config.toml
d_expert = 32
d_shared_expert = 0
lr_router = 0.00263
lr_mult_up = 1.06
warmup_steps = 72
Below are experts of layer 3 (counted from 0) of a mixture-of-experts language model. Rows are named router (the router's row for the expert), gate (a neuron's input weights, with its number), up (a neuron's input weights, with its number) and show model dimensions 0-159. Each number is 128 + 24 x the weight over its row's rms, rounded and kept within 0 to 255.
Before each expert's rows: "comes after" lists some tokens at least twice as common just before its tokens as in all text. This comes from a sample of Wikipedia text that the model never trained on. Tokens count by the router's weight.

# expert 5
comes after: "=", "\n\n", ".", " =", "|", "See"
router [142 141 102 117 146  97 163 149 144 125 137 140 114 156 118 107 112 126 127 106 114 129 125 127 144 108 143  83 107 140 119 116  47  74 157 110 169 153 105 130 146  87 128 108 165 117 117 129 139 154 138 140  91 117 128 116 169  99 100 156 101 153  97 110 152  89 123 169 105 148  92 162 140  83 138 116 144 159 128 137 163 105 157 132 113 140 144 155 104  86 156 147 140 184 133 137 151 171 160 141 155 144 120 141 112 119  89 118 118 142 137 112 101  96 120 106 130 131 130 134 134 160 116 131  94 144 141 109 127 129 119 140  57 101 123 169 175  98  93  98 106 156 104 136 117 131 114  98 142 145 139 142 134 160 146 115  93 142 119 141]
gate1 [104 116 138 123 120 132 165 132 132 109 113 108 116 151  99  74 145  95 137 170 119 130  85 132 169 119 124 139 148 108 105  90  89 123 125 109  96 128 130  97 117 123 124 103 179 110 118 100 179 123 105 118 124 129 118 119  96 147 156 105 145 123 137  64 117 151 165 129 136 125 194 104 127 135 116 130 155 127 123  90 102 185 132 148  84 122 133  97 150 111 147 158 125 152 156 174 111 144 138 131 147 131 148 149  99 101  85 120 140 109 135  94 135 149 136 157 142 113 133 131 144 146 124 107  86 156 146 127 121 146 127 146 132  85  69 121 142 167  83 149 176 148 139 146  97 147 121 102 139 162 121 114 152 169 122 140 135 150 145 134]
up1 [136 126 128 122 136  97 165 100 130 142 116 154 112 128 145 115  75 148 149 116 136 132 143 150 110 127 164 144 108 151 112 178 127 131 130 115 103 112 131  88 158 127  55 118 118 146 165 111 122 161 108 114 134 104  98 104 169 143  79 146 122 148 147 155  92 103 124 152 129 134 102 162  98 139  84 165 142 134 146 127 133 111 126 127 134 113 115 112 133 110 139 162 119 155 121 159 116 163  87 178 137 138 120 142 109 106  78 127 113 143 124 128 101 156 130 157 124 149 134 135 102 133 174  67  77 106 121 126 151 120 155 133  76 140 168 165 117  86 137 139 134  96 105 123 163 124 140 142 164 131 111 132 142 115 187  96 134 137 106 151]

# expert 10
comes after: "-", ".", "=", " |", "|", ")"
router [150 151 125 152 145  97 139 152 149 141 144 142 135 123 111 122 164 138 135 154 153 118 100 131 142 114 133 118 131 161 161 114 136  79 142 133 122 127 134 118 129  99 185 151 144 148 140 191 145 118 147 141 119 182 123 111 125 115  98 173 118 125 115 131 141 131 147 137  67 162 125 154 130 125  94 149 107 157 157 126 140  95 122 149 142 103 115 129 109  75 153  99 111 138 140  98 147  96 173 127 112 148 124 112 100 112 102 137 148  77 120 161 167  92 136 144  95 134 174 119 129  94 114 114  78 164 125 143  81 133 134 177  94 103 111 114 130 154 132 110  99 124  82 152 113 111 106 103 146 146 139 158  94 119 119 138  95 130 132  78]
gate9 [167 113 149  98 103 116 143 131 122 108 132 119 156  92 166  54 126 101 161 160  97 115 131 145 121  81 132 104  78 110 143 148 150 132 122 151 201 139 124 138 148 108 125 139 158 116  93 136 103 149 144 165 135 125 112 123 135 127 159 133 130 137 118 151 157 121 165 118  83 194 110 123 116 134 112 101 118 117 118 120  91 156 113 105  89 146 146 142 163  82 110 133 142 126 121 134 146 128 132 165 164 148 109 138 117 122 123 145 185 109 131 110 150 113 139 143 116 122 123  93 143 139 107 131  90 169 123 164 121  93 105 111  85  99 128 165 142 113  93 135 181 129  81 105 118 137 126 142 118 135 101 152 132 124 117 103 148  98 111 125]
up9 [117 112 104 152 125 148 127 119 120 128 117 145 102 143 149 123 130 161 132 131 111 119 146 201  77 152 137 129 134 136  89 126 116 100  93 132  73  97 109 145 162 129 117 184 138 126 157 117  95 152 127 126 116 132 154  87 103 138 118 140  89 116 122 123 124 180 142 150 176 129 145 122 135  72 129 160 178 124 109 140 125 130 143 121 118 187 116 119 113 102  79 107 121 136 137 105 100 141 128 128 117 133 117 101 133 166 152 118  90  94 129 126 137 114  99 119 136  87 167 140 159  78 138 139 134 139 147 176 118 171 105 122 117 171 102 127  97 127 146 143 127 145 138  88 137 143 170 152 161 108 154 136 148  90 105 128 100 134 111 123]

# expert 2
comes after: "\n", "=", "|", " |", "-", ")"
router [154 147 124 125 132 142 134 129 101 111 151 141 105 144  95 113 147 124  90 137 141 111 143 174  97 123 106 120 119 146 126 152 121 110 143 141 187 157 163 117 163 145 162 129 125 123 126 120 134 116 138 176 121  69 101 101 126 153 109 148 144 110 114 104 158 151 150 135 119 106  93 124 172 106 188 124 118 168 155 129 150  99  83 102 106 155 138 145  95 118 184 158 149 136 139 169 111  96 120 132 128 188 114 159 112 116  91 117 138 110 127 135 130 125 150  88 119 129 112 165 129  89 107 110  62 104 135 125 136 144 123 180 108 108  97 154 168 125 135  87  80 119 141 124 152 111 122 133 148 116 119 132  97 149 144 121 126 129 106 138]
gate9 [119 143 137 128 149 160 121 144 141 185 165 161 102 129 141 128 110  88 158 152 116 118 120  92 120 111 116 100  67 149 140 104 111 129 132  94 103 165 152 133 127 106 104 130 143 134 150  50 114 123 111  93 157 126 110 101 100 135 137 153 120 105 151 109 115  77 133 128 138 105 153 141 151 123 106 140 111 159 125 132 123 109 156 169 128 158 156 136 152 106 162 101 138 123 134 141 142 165 110  96 120  65 161  92 127 149 125 143 162  95 121 118 120 164 176 122 172 132 120 140 152 120 141 123 158 142 120 140 114 171 124  62  72 101 113 119 131 148 131 101 117 135 109 154 125 157 119 147 106  91 120 156 130 147 122 155 137 110 137 120]
up9 [126 130 181 138 125 131 120  92  88 103 113 167 123 139 105 109  95 128  90  97 149 120  98  97 107 114 134 117 140 124 135 140 121 131 147 124 163 129 157 166 147 155 144 134  69  99 139 114 124 124 131 101 114  95 110  88 136 106 147 144 115 153 154 108 170 113 140 106 122 167 133 190 116 133 124 161 134 167 118 128 144 109 107 114 184 112  98 142 145 127 130  74  97 152 116 118  88  50 145 120  81 110 149 131  95 152 176 143 126 117 129 142 119 138 173 145 131  93 128 131 126 149 136 137 125 147 162 109 104 135 153 168 104 106 146 135 113 106 121 160 123 128 135 149 121 157 168 100 114 139 133 154 124 119 158 120 152 122  89  91]